Below are experts of layer 2 (counted from 0) of a mixture-of-experts language model. Rows are named router (the router's row for the expert), gate (a neuron's input weights, with its number), up (a neuron's input weights, with its number), down (a neuron's output weights, with its number) and show model dimensions 192-255. Each number is 128 + 32 x the weight over its row's rms, rounded and kept within 0 to 255. Numbers have three digits each.
Before each expert's rows: "comes after" lists some tokens at least twice as common just before its tokens as in all text. This comes from a sample of Wikipedia text that the model never trained on. Tokens count by the router's weight.

# expert 6
comes after: " | ", " ", "–", ", ", "1", "."
router:123135120102050103067148161072115130080100133105163122073078150136111104110129154139106114138117161161118138116112155156144138095119151157112132111113056103132177115114159161166138108136096185
gate0:151125137133114132114121142102030071101129120118131167108111163125147128072109166185082154032118118135131156133144100167154136132148138135079134128104143074127126133123172133138103094134115147
up0:155112152108093102193108116066180088080151199076121154141140149157096129125092114141178169125143118115113131058168106144167129110128106139111092143131040154125159114092170135158126133126131124
down0:142141133139099110124113100084089180108141172111099193077155196168153125125151118163124139067108133086173177069178098092125095128116125134122098183189133099130120117134139152163149142111101115
gate1:138098156103104094108154103111130149097127083088168123094144152099105210124148148096144145102132136081149138138170176111082164070143092080147123156135114186114110132127133122095131126139154092
up1:144133147168116118170087110109151083133192151173183124082163207137116111157142127117062126129138162123173163171144121116121143064130134122095141136081143149133109165110140125174150116111140152
down1:113098125173150129121158105089160141092189121163146126129161171113140136167127078167149105116115137138142129125140166130118095114085150134109126149043158062131164108156127085128131166145125175
gate2:235155138138088148113124166080128104132085176075106126124129133059079131099169097145130134114140138073110199122155166123155182149153112076097109126105097083143105219092127140167118092137101128
up2:111126193165138179081118143147160118150120145064116092153130099100115134105140162110138134112128113172091142160028174116143170126127153103136161112117112105139171134158062111097130094166145175
down2:072043164099117159126134103114164140168118114098114137052153106113151146165134153157090127130087134127180142132133101110107180142107124209113153126131098113191139108160197091146153122119114098
gate3:131124091139136122151136121062137188109120086140197109140116113139145141160128145079138196124145122061149127078124165112133158154107121147107136125108100121179143114135092185083125149150112113
up3:121118139108089145105165125186060144126165128120116097167175130126126131222176126120085141097132136097140103117141108117144173180108151108112126125119122093106121088079137128147128122096129097
down3:113121200121091160121153150216122088136122139158116148168152101076158123109168145126105135200107119119132175172133123140097190125168129065198111138150123125107110127105158125141154120138125188
gate4:132168127104162138114147118144085129076075141118154137156090122197091192134104095111155091090090156137124141122151153190104094071121069124143160071120176129117097115127141127129119156144121187
up4:194124134130138130141117066207093167070155122134148180163139157135059146126118124080106097164136087083167144109128170120155118118094078120124080138159142099109153079098112127092137133109199135
down4:201133114162137114140097180127126105114101169092203129130171127191151149139213110140132079118110175110124142133165125079176110162126119120083111136068119154179129155096162135105147163125129095
gate5:109146133138174079142164132123124102113125108077194131125131113091105087116146122139108140146142209187170137119146131119131123198118142102122095150145125127157111121171171127070156119124142096
up5:137144114120170072127127125118132130179110114133125188133086144127153170118139146150128128102143087132085174117085106128107150139109182098149188175113061124165157092136088085124183176098126135
down5:135112132120126194092117149178180076089122148138069200242085127163171131149112147212124134132134104120117111131110088183106128131060082097101141127173066179124124149113085117128100156145108130
gate6:131173136119108151111119127130039121171119165125120115128121116121138169157116055155120197141126148150162135101094174129096114101084119144144109161134136108161181085064138116133134095148125144
up6:161128131123087104143121126185135090115166092173147160115091134146150141127097131078127119146082143127147112120135120192123094136136100180122164118135117181198171102156129086156133191136056123
down6:095230178156115121152145189146130179168101119132146138175114115112140179034140163122118149090123148113098147137127130126122075174199163040103092116194133123118130193141141121139146128116174160
gate7:127127112148089133128134119129104125118182062092041141163128089093158114148149147122116154134106132124122073129095190081137071130185123183127178118134134111091118116217150159180166137120107162
up7:135105144190156081121139137144054113147153144121103138170133106023088037114108154092119064132110130136100113174132148127090168078138098190108167106150111127119149123154148133146104131134102130
down7:230141111199152099109137153128094115115135177087125131145141094087147088152110163138112090172118122148128182158132111120080135096146085158097077170094138131152144085201133086127107199148119112
gate8:115137104156174179103128162145103145111171091118151162186112113152139068087113168132121162138156136127148164191174132152101131139145103164062087101167129134116141126109117135159177130133076101
up8:080109111141056114140146197106154139136107100128175088192114130127050151145117171122152167126109158128129128084115121106102124103131168131128143114090103108140127112089149119130109155122113147
down8:108084133194120123107161125119127074201163090123166156141118076116073106127198135141170180121125145083124118104182173101127073078130116109152053055132172123129100115103130139136133131126114133
gate9:179100123150091129118127082123164090102093132131130131166133138155089149116084113129148132094129172071146102158180112139138148127181152119143139121098140132127040142150145127166138118127104142
up9:153139089136122116118095099070129034104044133134138145086101145132137131105112092143141136135164107143067088086138143085136148081133146128127138134143146094103195130118140150105111168182124112
down9:137099083133128095146148063157140113090148094122142077076091108114144126097097220111110129141098141196166056182135096098093129091138132144102034168181092134128089198092155146099166134159116176
gate10:085125188140136129129126127101175157173160099171065163125177131120146181127137193131136107147176074051109111153129111137162102196100156111125106145104142135087162132135137075123195093162087131
up10:173173054101113211141074109150116082153143120132134126108096100154099133091117132140107186102099118135155139134127198134192107099090099121117157134163120172182062115118126214143133171168074111
down10:104129113114145137128159132094118162147115137125106124146178126128096162129156125115096130121131108118142127191182143102112123201093177114111128110071133126162128180154097048143162211154176090
gate11:097120120122049137106193165124138119052115156073157164109117090122095111121117156124139139149141143144159151165091195121104126140159095107113141159154249121148097097120173129140143178150164158
up11:201067138083097124093147129143183119103130173092138125117095130079103125113190171124147085086130166159134131135186111157110157150129140059181149129118149058050135132136129152128131178119200099
down11:096108126095043139115148127156126117101214114140095096103081091142142078106122192081144200132198112126122107144176083142124122098167138159122144115145158125070125170155124185176222050090128184
gate12:073107087187175146138111168124136075114103156127141098141149063139152146136088129153155127114203114115170168043068124167162225125107109180113137147129126143155142066114136112092202127124111182
up12:095127104131135155120105141174066066126161140160112113119124138078119198131173118106120124153156143134092063149119149111151163112100133172163146059168100139119100096144088114090141128145129126
down12:187130093157098113154124184128173156162092080166100170118087115128106144125166089123122123103146139165144125068137099117117170214182117119159073096143113149089121159142075183102155160125107170
gate13:063160126105166132149166152111110119164040156111182082162112125142165115107168090117137117108092163110057157156133130116114105107105125147123185161126089145150145156150151164088124144151045139
up13:138136112062182133099132068082131090126130143124155147099156132090062119145154069098138130143111159147206171154140036070155114193179094108163110142133116158141128117135195145174152160132129046
down13:149109088096131153169125094084130160093123179129169100117154164130164137173078113142069100144123109111163068154095111162136139181124138181148103118109105142120149125165118125099163199134194066
gate14:139146089165113108143206204166151123110160183199127133147134177117163127147134141099094096128194124088135154155116130121158154192129155123157151134145130115086165124155159116122155038109173165
up14:132128149161133119096101150106095093126119150150046128197132170119063088121082198136120154162104209131147132143251076133128163129138145095092135139102143136150152147107134105183088138113140166
down14:148154092137128116088093123093127153098175170130174147130104126134143131132115150148107172138123088141127080138134132156133124021131130188177065105114146048150034095087093169100059130102159161
gate15:144108129135155107144146131106162146160180216152081119134133092170090133136149125095124134119115157119180080068130126127144170108146109111181099167130123158052191162139104153174161128054173108
up15:129144164148137094131178139162072117113124109137153124119150173079087138102120129055113211139112146110161092076146113059099120089128162113171127137127136223101117123128174153208100192181108129
down15:096144121122117094186119101108054124153096063139203114154137168159123146105190121153108143097112127089149158122117142036145106126097168112119124150116140119102093078073064207202114136126131128

# expert 12
comes after: "\n", "1", ".", " of the", "% | ", " the"
router:096110095087094097084082163093095151100085088163134119096089161169081103103160149125080174162142164130173163086096170147160159139087167166089109094093091130149159108138128164153094155154092158
gate0:123047129137116171033124193145126116128120090082095114122107127115155149128138145094048087079129121114089164055129109111119071091137100095134128160132132110158108156111147114145159160141147204
up0:184057151135093085163123150038099070105123069141151119116115140125094135111059123147148156140057188102135112155136148111118130155096177150156125162144137160142132123135053124113176070077140161
down0:048070181119131130106116048122194140158091113092152143079118129053150134087183151041114158138118084098155189117173161135147121129090132107147082140113088148135135138080104110118088132133173060
gate1:118188119126114137158093132125137097147126149169134132127076164140160179168157208096133129139164151129132138085084082138131090144156126129021141220096133135171130151104120096181109105144157172
up1:123124156132102148094198117143134119128141109137118120149079133122125154196079125115164125090136159196115150161158113140150123132146124148157125123152064127133116016109120135113139124133176062
down1:124118119157145128145135067094077130106082142117129165099168130135101190143115112054144067183107077142192192138130125057122113138133155117090181181169102139182120071137197148093127165107081152
gate2:094138124078157103129107173165139073127091203176109153098127065137100100128109185161152119108097138101145129112116113111133136130129131098108090143118185074140114122092089094162173220085134137
up2:135168108147121137162128137187096184114179127167114122127140131110081136165165194126141135151133152130145152142159110106091144118132125114116122177133099141159127116127129117094101160094117146
down2:096114095173147121086181112081091066138109139136156120135108146169088135169179067124128089111166127106113139086126121111139093089121121214177102104147118168135132166152118133123135136114170091
gate3:106099065114131146149131128143128152126140141136173175188183168126096126125109157134068134112139177131079128131147115120166108131100108123115102152110139177091164126127170068116145181101166131
up3:087107156101152109142164111126135083149131100128124171109113137178120239160107123124104106183124118167131122127126102102192126137201111147172128098081148150116069156122111087092141162131119164
down3:111136102153126122167140130115148182165138155121147126160125140086113080128134091135106107158156163119187141052144127099153115124138158193001167199150132220117095101137152119043113087132153110
gate4:138148095125044058082125127126141116108140157122148112127110196193153105142143088132154154079130162113173157129146091048172110158127135155137106058117107069221090130129117150122188070127111151
up4:118194132190089182135080180097141166132139130133146155151131140100128101142096123147166099152094143075123149092154123117137124066089039084155148174157122164164119127097128138135129097106137097
down4:158147139108107139186115088139141148144091114130124133235123147103110079131139088126115169082115122132138183181162132117137116171140131115111122127123131153123143140106061146134112124114139122
gate5:128136075075086190125123142156139132107177131155164089147115160087114112087150144130119140148164045128129113105190119127095165135129152160104104128093096124100167176089106099162118168142180142
up5:142102149134122130164166047107104135114144118188118083132168140195081128124126171027103147138083162121113118064104081139128070146144129068117189061104062116127099112149137203064114117105072108
down5:150123135108149159093136109082117180203130128161181142109124132141095118187225138157106073132053137080120137118124187135125129144176137128117129107158125121144174127064122123115172119115165168
gate6:166143117161183141164149126137070130146104135161120105125097156127156124132185175061129122129160185126098244117136097150165200137121136076072127174125122127117093146136106126134140205134123087
up6:088142061135130147130098118110116129182099188141139069138097142107184141085106067148154126083132127107135124128153109109127119200135124152121085150116096121119165098140167137200076112124091125
down6:169138112119124124166077163149182097111101131118170127133120114119082146087145114158134125176135105072189136147108158195081097119089127137117081130128145126127059187148070088156111173111181115
gate7:117145180115110108184151124127183166159218134126131103112139123099071108125176135147128130128119150125115115120098135111086055133068138104112111160187137156116184154150128167112140190138080193
up7:113171165095136124146168174045159147104168158091110157144184090130151146105148079157130141097036082102079136121035129140120143118106164113140131148192140173130138122112124165140141072104124112
down7:130171170153117158192143159088106110135128124142113179134183188121146105174147103100130125104140088140159168129140125131110084102152099151098156149099103157130025043139149127098118151134099101
gate8:109128107175128146155145177101162131113146144021111158160093166171127131103159110111119096121132128142180137164135144108158104119238103118092111098110182164144108112086105150114148137181144129
up8:145158124124123117133162190129148169120155131135138084100180088111191112148070126145119110115145088104107078119121102164043113123107134136068189130063161107160126113162110126145084138088144155
down8:134157119135105086101155171080135175134158181130150107104163135131107033135143122164139131067140102182120082132139122138126146215068098129170186113127145147110115116158182177113058124073110186
gate9:165014120144169083112134226097044120142119136133156139162117131118078101087147148080162099138157115139163151116092074124129124055069150140154137127169178130118110083168150160129129141109120207
up9:155120210140104123150134096120159160117075103123109135150130153091137157168160099132083102130142102204131092173134143122084142164098113128160141070073123117146157139163185129141156098094176093
down9:064124175105112096200109127105124150126133122153133125141112129118142119134117130113103223076068137202109135130097153124157151073124143125133127130177137050165118134111108153156195131119105091
gate10:117105127133138110096131176134099169125103154112128144139090127129128092136135150176144143072127137147128071174130159131050087205109119139132110147185171120140140097101120129117129062160132151
up10:087111176091116149089154128123107107164112130146207153107193112147137133174116124127144092076115060151166122143093066044120098174146120138120133134188159171127116150097118128125123069165165187
down10:125125147132187191175204131110144134143123036125105149102127174125118141123064128146134136117155166151123169140170111175062136133120104000199127084145109207162117122141086125125132104107155100
gate11:128099101107090124161078158070129083120167099165194172177090151109098164180105063073167133128154103153160161067140115138222063038154090156079130105162159141162071095131153162133129127096087138
up11:219100135110113185117141137109138140165114205126107117152127095136154126180148131147095123084144093108098128152086129130173036121147150141082044117092073112051162148099191139146145183116139140
down11:132061169080122121103161137132111178182164141080088061136178136130135126072104070073145117130130107071145137131126100084159149124157107096112164171113205166101111144146107094137163092141134160
gate12:076111101123121097070137127174134229209127151200108171124125058144131096129139096185143117119186083134087144109167145105123133173130082128115150121133051098145184143137125152140124138102154155
up12:105093119139114125144102130232166145135149161155100120061117132112121148112112170065109131115111109137115129157139112130186167137087184143167137127154139114148172118149185192129118076166134163
down12:080106154111215145112102147133126107127143151131104126211116115139094142179207137179123130149126083076135119126156169097146181155082139124143192142160131157056069181118183074139116192120106121
gate13:139229128130153137182172127117152113162108173181154138146136140126174164120131143153172088151162193052127179103091184086144099107142143146138134178097150195132116125090119156079156161179110107
up13:170205154136133051134201169127136135128158201216115112095119140142183135160141144167076186097093128118107122121125141111167062178096131091134123147140072159134052164182113173125155156126120098
down13:123097116126042127113109171185157145130114123124132111127080062143125111102173123149127173072111159126081060122054132111097141187060110143169152109153079149126111075119139127193109114114119077
gate14:130211148133127149121177141086116144123126130120130097097090117042165098118131095160105149138142186132133076115149115111164125129086110161119154102066118128111084156131137113157129136168132165
up14:126098155129117128128121100106141138122094105080091120120097135144088121150133093137133126106156085108158102176137126111085167158155207186111145184154203156079112125125127157122122034141097117
down14:164133168148157129131140072045142126121156166122118174112162131126126108128092142126168081112154155133065159125090138133117099089099106134064089136097159177114182116131154125235126059136061148
gate15:090144086150139188183092182102110143097160122078140124165130120112162127175140123118128090154111164163134115096084136113123130093074112131138216107107089137120125134065063086131107190116095156
up15:106119126094135182186132098075128145150178162193136137097072149184146100115076117143140167160157152159154152111108122099098151125085117146125179150125131128138118142131131140081130148134141190
down15:165193112139112122134119135089170066150092123135076171101127143105116173159138195076152088139107080098147150088125137119153128182144140057197136139146071172097108145139147157165111097126129081

# expert 4
comes after: "0", "\n", "3", "4", "1", "6"
router:095133111110121122122092160086102179084091114159088120101110168158112055065186134068088186178154142098123154142117167136163134155102156145073121118112141104173146148094135159116087129164131188
gate0:148111181148132130163020154098156134200098108130091147145078138139106089119067142118076101165141129134111119142130153142098185093146145082125167145188147111099087136061111106109177179137090150
up0:162125146147139110115182118086078104062150131112139115124103143117103228129102104151196147124141109084138146076151128120146168057140088099070159157100121135127204178153130118122182133134097118
down0:126146122161127120130146118123100126122144130191157080109119097127120144150095148127074239137144100179146185176144113091120179097051073108169129138106072150135157090113155131191078156115137105
gate1:150151164072157157107125132126113147154095118087132105132091121118126163113204062092127183103225186141164120136155091139092098111174033130128125126163158121128131112156207117153137115125133094
up1:183167148177161142163194112133094125195171191168162171119131107205070103063129101142062102152129078084165148134141165070128065116167124091141139115131145062083151135111103110111177124150111123
down1:118139181147116128169125131148109142131132105106138188244119099141107150102118140162128154148098146150151160160054225149042174104104198151099104134110139102135117137124139110043177183114083115
gate2:171151061137125146103105184122143088124116120114107135144165153134158129173124141062077121145185090137122173146166088110070146040137075114176098155138132154104156117138149166161124144177130134
up2:131139116113165138143101107129129115091196148091129089126151126135137137110146157129076071120159122122124120094127095092112143119139085145137130191132128112130154132190155147107075100149181109
down2:162157146143127125114125124120130180188091130094130136114185147090133071141102121146087114143129197161141119092180178054104110067227132069136147139114143094137149143174138145105170152162154112
gate3:130176130100158153157101181110114101176118084126079135095150192082101087077162155063087125155110136131204144114150160158088113155111086076164101190139156134164137188118139116169170087149153089
up3:101123127102128098087148113126107127134151119153126093107110133054098148151145167103139136102208134145122123159159163147145185125132088232080132089164071100134134158152128121154088119118097205
down3:093149123059124147131148137162142163144103127097108120122105106035153121155119075148179142128154117103155164110168113127070133145160130155127125100129124131089157103172071192108172081193117117
gate4:127125066107083154112083122069129103101105163124058087124042139129108120112198072052113115140144141098146179105123148169126144168178161090124095104137098163115127159154127150083081114155200130
up4:134151159144075167152133132100073119126070146128145123142097099079088166160099059133138124130037164134149134122160123057135124127106164146133127150124060068131134212105081140170090157165159141
down4:137135137117181177124139136161163123109072140143110120132161160072100099072133131131144148140115153151120119177160113074155051117123133124087129125134150129164145179133141097052079111140130209
gate5:136114048121145090063132158137131119083115121105181134106165183104128058139198105125134109132142124096095081134135108108102116145133112174136127151042075174159073144161113098160120145107092154
up5:188104116171070146092198105135134122135145114128117100050118172183128185114092192126091032116143061094157182111126134111133122134098107152146127150170173154095145152074111119131160232064089165
down5:092112132129106085093135133108129162130149129101058145096089116134090198126110165104113072146119141131175174151171088154102126134151114062093155117197163116131161152141117155108112180080058130
gate6:128169129132149094135130145172181144125081129129111153102129151213097078180181134121139130156133127137104078078148123119073123082094103113119069140139127077046137172133116169170157075113149118
up6:101131114114130080162120152180164123154188086146124104093101180098107114104172130089117159139151090053109096054129142084109114050108125134123157134125080116075098087106122135127163154109169135
down6:109145159133157157200145157161145143190130132116153158101100144097148163135117120088118134132118152160163123060134162056122068117124101086132121127123146079118086144116090126145093109074144129
gate7:109100146120125115103122128166085195162103134140060124112176102127151115056108122138144044131108147127144085132139099077124064122136161076097142174097134114208103176144125163182201206096128100
up7:072116129146141094168125202132116114137110106128163070109134133163183124209070114150138060149127120216049166091081158100114147107083102193097120128122111144081146146130133131128152137099133142
down7:126120107107149130099134147142119077128110097142128121115127235127138045134080109114134143089070074174096114098156176165112160152108122140126110128122141207162129145110161110139130128082135097
gate8:127092128138116119128109126171128152117130132131137134130126078049085119088139194173205142102104113158123120109093119112116083125127080147149171134103103148140124156085149129195086135180162114
up8:101111130103114126134170142108106139138126050116113087133127124082122139114032063107116128152151118120147136114048146065170173088139103133121142147128136115064168134136128117117161122161147161
down8:145123110104119128082127120115142197079123131126120132111195127142064149152089122129118103119123151138147073117108181113115164076162107033080154126062114135070152116064136155170132148144174236
gate9:207072127111127141125098124180070122127182145185133120159135149139130065133088163126100180132213117151118100149110095125093121122201134173129126146152161097181141057126175088111037129120138135
up9:126158143201106198151094151126153150104144146068117138147143176126176115129190124137148113045149092127120131130075210123117117224116131096160138142130160113102125050145077146129091121132120142
down9:166095168141112103139097131101125107114181174153141130149105171132112137123135135107102193133100104122152141107104122087124088169198148156170170137165114093222121123098151108191094184145094123
gate10:082108147147159107099146172150145103147137135168137125127114138132150100061106135152109133125114110160136120080139123177167131109081116173127114127121200131146145186061114144127093117143144139
up10:106144080140091161173124099084155187119077107141164120077130120128037061129076134099129131088114119152169124072136136136066120114141093091126136165149100188095123118169136151143161142180143136
down10:123126132076115146105159135119140145153115123122081091084157151136124128126102122159173145094052121104132172052147128139106124094118077081108095119103136146131126126194144126073166156125137177
gate11:110082103132167133114144147125148137129105130131137164136119080127128135118140117110128158185121132100130127107138090072153119119120165087070057122102168143159166162088148128185096164125166143
up11:204143167099143125133137106098082169105168132107128124031139126127127130148129084140150050133179103034123152093056070127191157129117120098132144165128193094123143124180128110104158048137149093
down11:088092067119158146108150126221116117171132155068136162135124131156106136163171173136125090138106103157158154111052148051095087058108178141123128139132106156127116157104069111104085135137142154
gate12:141159137129145082139065091125131126097140130116152142127106149110137128150123063073102139118122143134161114085140136119106070108081170097102061136078113078128176122127118126174147131035088096
up12:082108082116133125100178170133148155104161113162050123093111127094157085145129086107116186081145145131121080098075171091120119177111093216163135109149170125092129061152128186083115124115049141
down12:146175164105112141120149079112128182158130070108153128124169105122099138124181129065167142148136153076100114090094117096166103153146135081124156160153161119138133109056129156115166152118170089
gate13:138031119122139068167124142076147127130059100142163121133177131132191133162082128154113081127157172071163117111138186071152132123145141134170135120119036113151139122105182090113174056162106154
up13:131089155147169126145126172105131098184136137135107099142129134128126129166129072114174174127136178126206055119129120120141104109126163163130114119139140120085130103143182211105119165122125149
down13:166137160136123139187168093155133166126135128173149140115122110077139130072088143093105148129175097143097141136089108147123119143177122125159122084117141097102116144125103162141113129149162092
gate14:125137145124123105111102115112160089099078123100164139106118117104099117178160113129149107135139132158099086128121137121158080103123167124127174162133167131128132149152192124117137072157138134
up14:114108105143113116124110113126125133086138139076088114163124112088099060183172107133105123150122129116181127162155151174102132161138125036103135144126107112139178171155126077120086134078124101
down14:161090074110075141152108113147133089106105118152145151088147104119104102099140127101121107140090124026166162114124125169100136170117127038114098137154087118150181153193162087129155122100126092
gate15:205082154115117086184204128134147147051149151089103128076102131199148093231088089131162104112131139170086127099114153133155091123174119150140143128120170139054104083137134149092142078109104156
up15:095195133136078117107165115127089062134123114148128152148080180116141122188119126124121144105212109137146163172146141130122072192114132127146128145149102160126124167134108109131147135127149124
down15:157134127162134151131146082181152128139138167067145130085181162200153142149094123080081121063141162126074132130157112144137122148094138108136134163132150085092117129112096128089122034155156127

# expert 16
comes after: " |", ".", ")", "==", " |  |", "==="
router:111131129094088119107158145129109179105058085144148158099105164184096102115162148089126135133159162144138162094082154146188189184114167138128107108099098144120164063109114152169058125077096114
gate0:092105199183045086187135136171107089140054155127099114125205159181136157112149067053166158151105127125099110154096133109121130152114149137141099124110137097128119134144147130144105155101162126
up0:129100105165117134162136127132121101123070109105153078145125103149137093090121138083135101107147156130083127130098121142106114105096116131112099138135125131102079199125134134093132141126111150
down0:020135117069063158096165129131165124126133124117178129122186157129083125155126117130119165203126168139169133143123181110127079108116076124136163108101120118128136100116136129133176150120164124
gate1:055140110044128129168162147106097138090132140112099137141175157114096149067151161128095145126115103108129137115139098110128129121168126146157143128165159079109092168122070126098139188127131126
up1:202148181103154130110128156117124147135176128127180133139149180112114168162085075135163128190130161156135079080152127113098151150099128114095120121176097200090137098162195082112083117173118128
down1:151004137119122131062085112139101109145133110163137105073106160132143078133158084142102088111098140112138114151144154121078101135155163139149212115128179099100113155136113168091125150131130162
gate2:097191120138078116125038099156120120135164091123104133175114147128138073170123162091094105121067145152097090148109130158131127079138121133159138143148124094140115102087130120155108125134099144
up2:219099105139107091089133176151143119085123141065173144133140185130123143133113163058126150099139125155123186107128123071159164185182186140136191156111144136122132130112119102121086150120117143
down2:117077113120132120121141152057100094113096069129132073110161110127125160115141081130123051131126110095216151124215143041109137116111147100134148105164143105108131192118193115117118101138100089
gate3:116176123112113148120102137161132136138117106126057109154107089097157120132129149125129113113147127122097177122156121142095121143129181131079109130117175137146125075170121118124116112132089099
up3:165152115062177151141165071080223124131116096124130149121135121169117093180117202089119154120098116126099190148117115101113090107145132151132105118161156030122080177115068185111178166144129101
down3:154153124100119082072138031117189132122129156107134142140173102066122131127130148122114115099134109144113125130118067073121141063170125171088139133106189054163156169110085160089169171085160134
gate4:142089177098085116179104111186134066129056101099123155149097122164127101150138106164125175122135139132131150162162140177056142127137114068131144102173119115120102131111117137190122096154158174
up4:097116165117183149150194128147120173123146141170129091199091103112127133143155104102121112139159098116143153101147120134126166149147079068128122153091194122080137094171126169141077129114138133
down4:128125170138114130095205124095172098151124176082079108150180135121129206096061064125140163168139111184142091150169169150105125117120128111066135130131181145168084075139079043134123141122167124
gate5:121144134128071112107104189113196183134124140132076142129098076142143076159111146119172118132208161105125109136132167141130171164118201117080145153094123131157109119057164104072108126129130195
up5:131072152182097157141161054213092113127096147149187118141135139138144162115098139117148125081165121120143169168119122119156140135129125148114131075106123111108076104097109212177160138115128128
down5:092126114064093147130134164126144133146128119090186093112174139162162138158060151146105179148142110139187099125095114138171150155189147160129153132114048090074120058128139119171124122125051137
gate6:110127107103131117139120129134101154137149140107157100071128149083160150153107120131128158063129111198143101137092110131121170109189121143128096178172160186130154121133120137121180121108165091
up6:080120135118139216138123052080179105103146120154096146182121102159182115107120097127121105186132100106123164106131162133151098157128130136121123091122127066079127135122144175144118123092133148
down6:132146133093148166133136100094133132121134109148188117160114123118146063157111152165101118175131140104126067193128143160174132150112155181148142102130115078108120153193101121113126141144112190
gate7:085108132121146113152110180153131103218140116129122108201120143102156129151158155123129124198144162138097127126136099112130139145088071186173122136163164174078142130136152133112127125075130121
up7:077131086149127091126147074172116122080088114118125122121126206162127061131115118103118196138077128190068147124107148144143144132131144183152109103121127105100121155088136137066166076092115160
down7:107107103136125142172113208059129108136109136142095153132134105124174101122146114095121127115129128105113105162136144116138103134093119124163153110162099184158155141169144087156104180085093103
gate8:110131120147133136105125173109131138127113192105117122124095138124129129168107088112099136081182132144104204108081092093140130046080104125177155196110127136127154123129103125142168056103191118
up8:169168120101194101101133180095059138133159131145129144137046153061145094105129183138081172104156131113075109129085069147148151119132090079140087143125132172137145135151161082147130168173113113
down8:105142136124117160166115118163182201098195124107093127119117120064133161149123151107152136142137084128125146085062136088112133124185124097154097108150130108129136144102189155136128070190140124
gate9:066125149139123107103111075040130056136115091137045108107077168121101131089142137129137159109136127163097152116208189134126111197111089155094046162171079159114131128153172187121078114115126146
up9:065157131160131158105109091164118134167184105089151135143128187087154104105115142099097139128160149203112127077090151120111200114120106081109117143108125121246127136076134080115057140124146140
down9:059106111097130129130157093191136172169125136151130166141118147102141053110109097144179076056142130184139125127114168135111176148163103099123089155103203141118126150243120182115166136147088124
gate10:122122103119122091115170136112120156129089094138119144124038130102125153052109147123130174129105136050083171130133120142092135085073129148139120079124091099130125116114145108102109135149103113
up10:101178129118146072148114162131120119156074126129150160167154172074138172138074147143128136179176093142114164089124120132091147159088063125079086138083117101096126117161178097130040160116113132
down10:167120153142106115133142128109074105149076116226150149164102154117089075129137103095092117154067127173129108065099097066165103061131098153136153127086135113150151125125096120155080131179090145
gate11:082128102122137129126130089120130136092023088130158162146122165121141088088102141188161152158126124113100224125142101127122126130117138146224068123152121109148132093133157166134065158111134120
up11:206113180178164073144104138111086199102092117176163083181119154152154105153143144143129093108061140105124168099130075117110139163143177152146141118115131158090171103167188123113109114090143112
down11:179043166121132115125114147105135153084107110133128174127142159112079175106113113135148109075101154084108125111106138070142094144100113099126046072103148160125071164130116149101102138104125109
gate12:102074127156104136174137175163102095212137139146192115095175116081124140152118064166113139108140127131169148147146150187134141118122138098162146114110139146132132161141080140135129093079121151
up12:145116129179119133122047099094151147119123189129085106197163191118089164103125109117111135115087085129163137131152143128185116139029125115132101134119100166163150168085117126125117096134158183
down12:141150103106150129106104177123161151095095113087116154103065091089155146188140166112158136135101100131091191133128126078075160179097159086061207103111141173173143136183138153052148133126162156
gate13:107169151098069118107131153128125103133184116110132135121092125147218140131125120091203120149132129129118061127095117098098153131132135185064074097151126095149156090155126099115119113098097107
up13:136135138096129093181151102220150206127138138118159093066110138163109175121144127114127135128122116076055133108114090077199097150173131166117121105193134155122122139172169104196194103186087158
down13:135126166108140155156134129085118121114081106128147135130177122157136172117161096102073120130150134124076140102126168092107125123068136188134058102125145099128108086107086099135052110120113068
gate14:105129116112133035118083067140235165076127100156109077126076150153090128094150161077139124127139111112122067179132104166159168079127136187163138184152106094240121149135167160117089144107123179
up14:073106193113129044149077126124169154062120085075177118161116123105126062165110145127118128148143125086149099082165136131140120061129130115136159130119106160147125208199101128155129182105124161
down14:189180154116124096181143169118151144157077128118076092068157109154169150102132127119123121118212055129121152157116139130123129136107135175107141155155130139169109183123213136096102111142105104
gate15:157078140161189178069142131127083101161157107146108131179139093124126143127074148123171128118120113115086129142144091130163205138114147129077105158116135127120182061131169096163112120128150045
up15:171116122191189135104148069147144078135179168056177146122135128147125072140126086131118079122126101117136175152110136199156141170126125128162170211150138201159182193127154130097165130147098222
down15:178144118159119115109126175133065157095128098138118123140097138146106138053120119085121080079163085106101116119140135096153156100148106122129129127141081116174083127164097102132123153152046054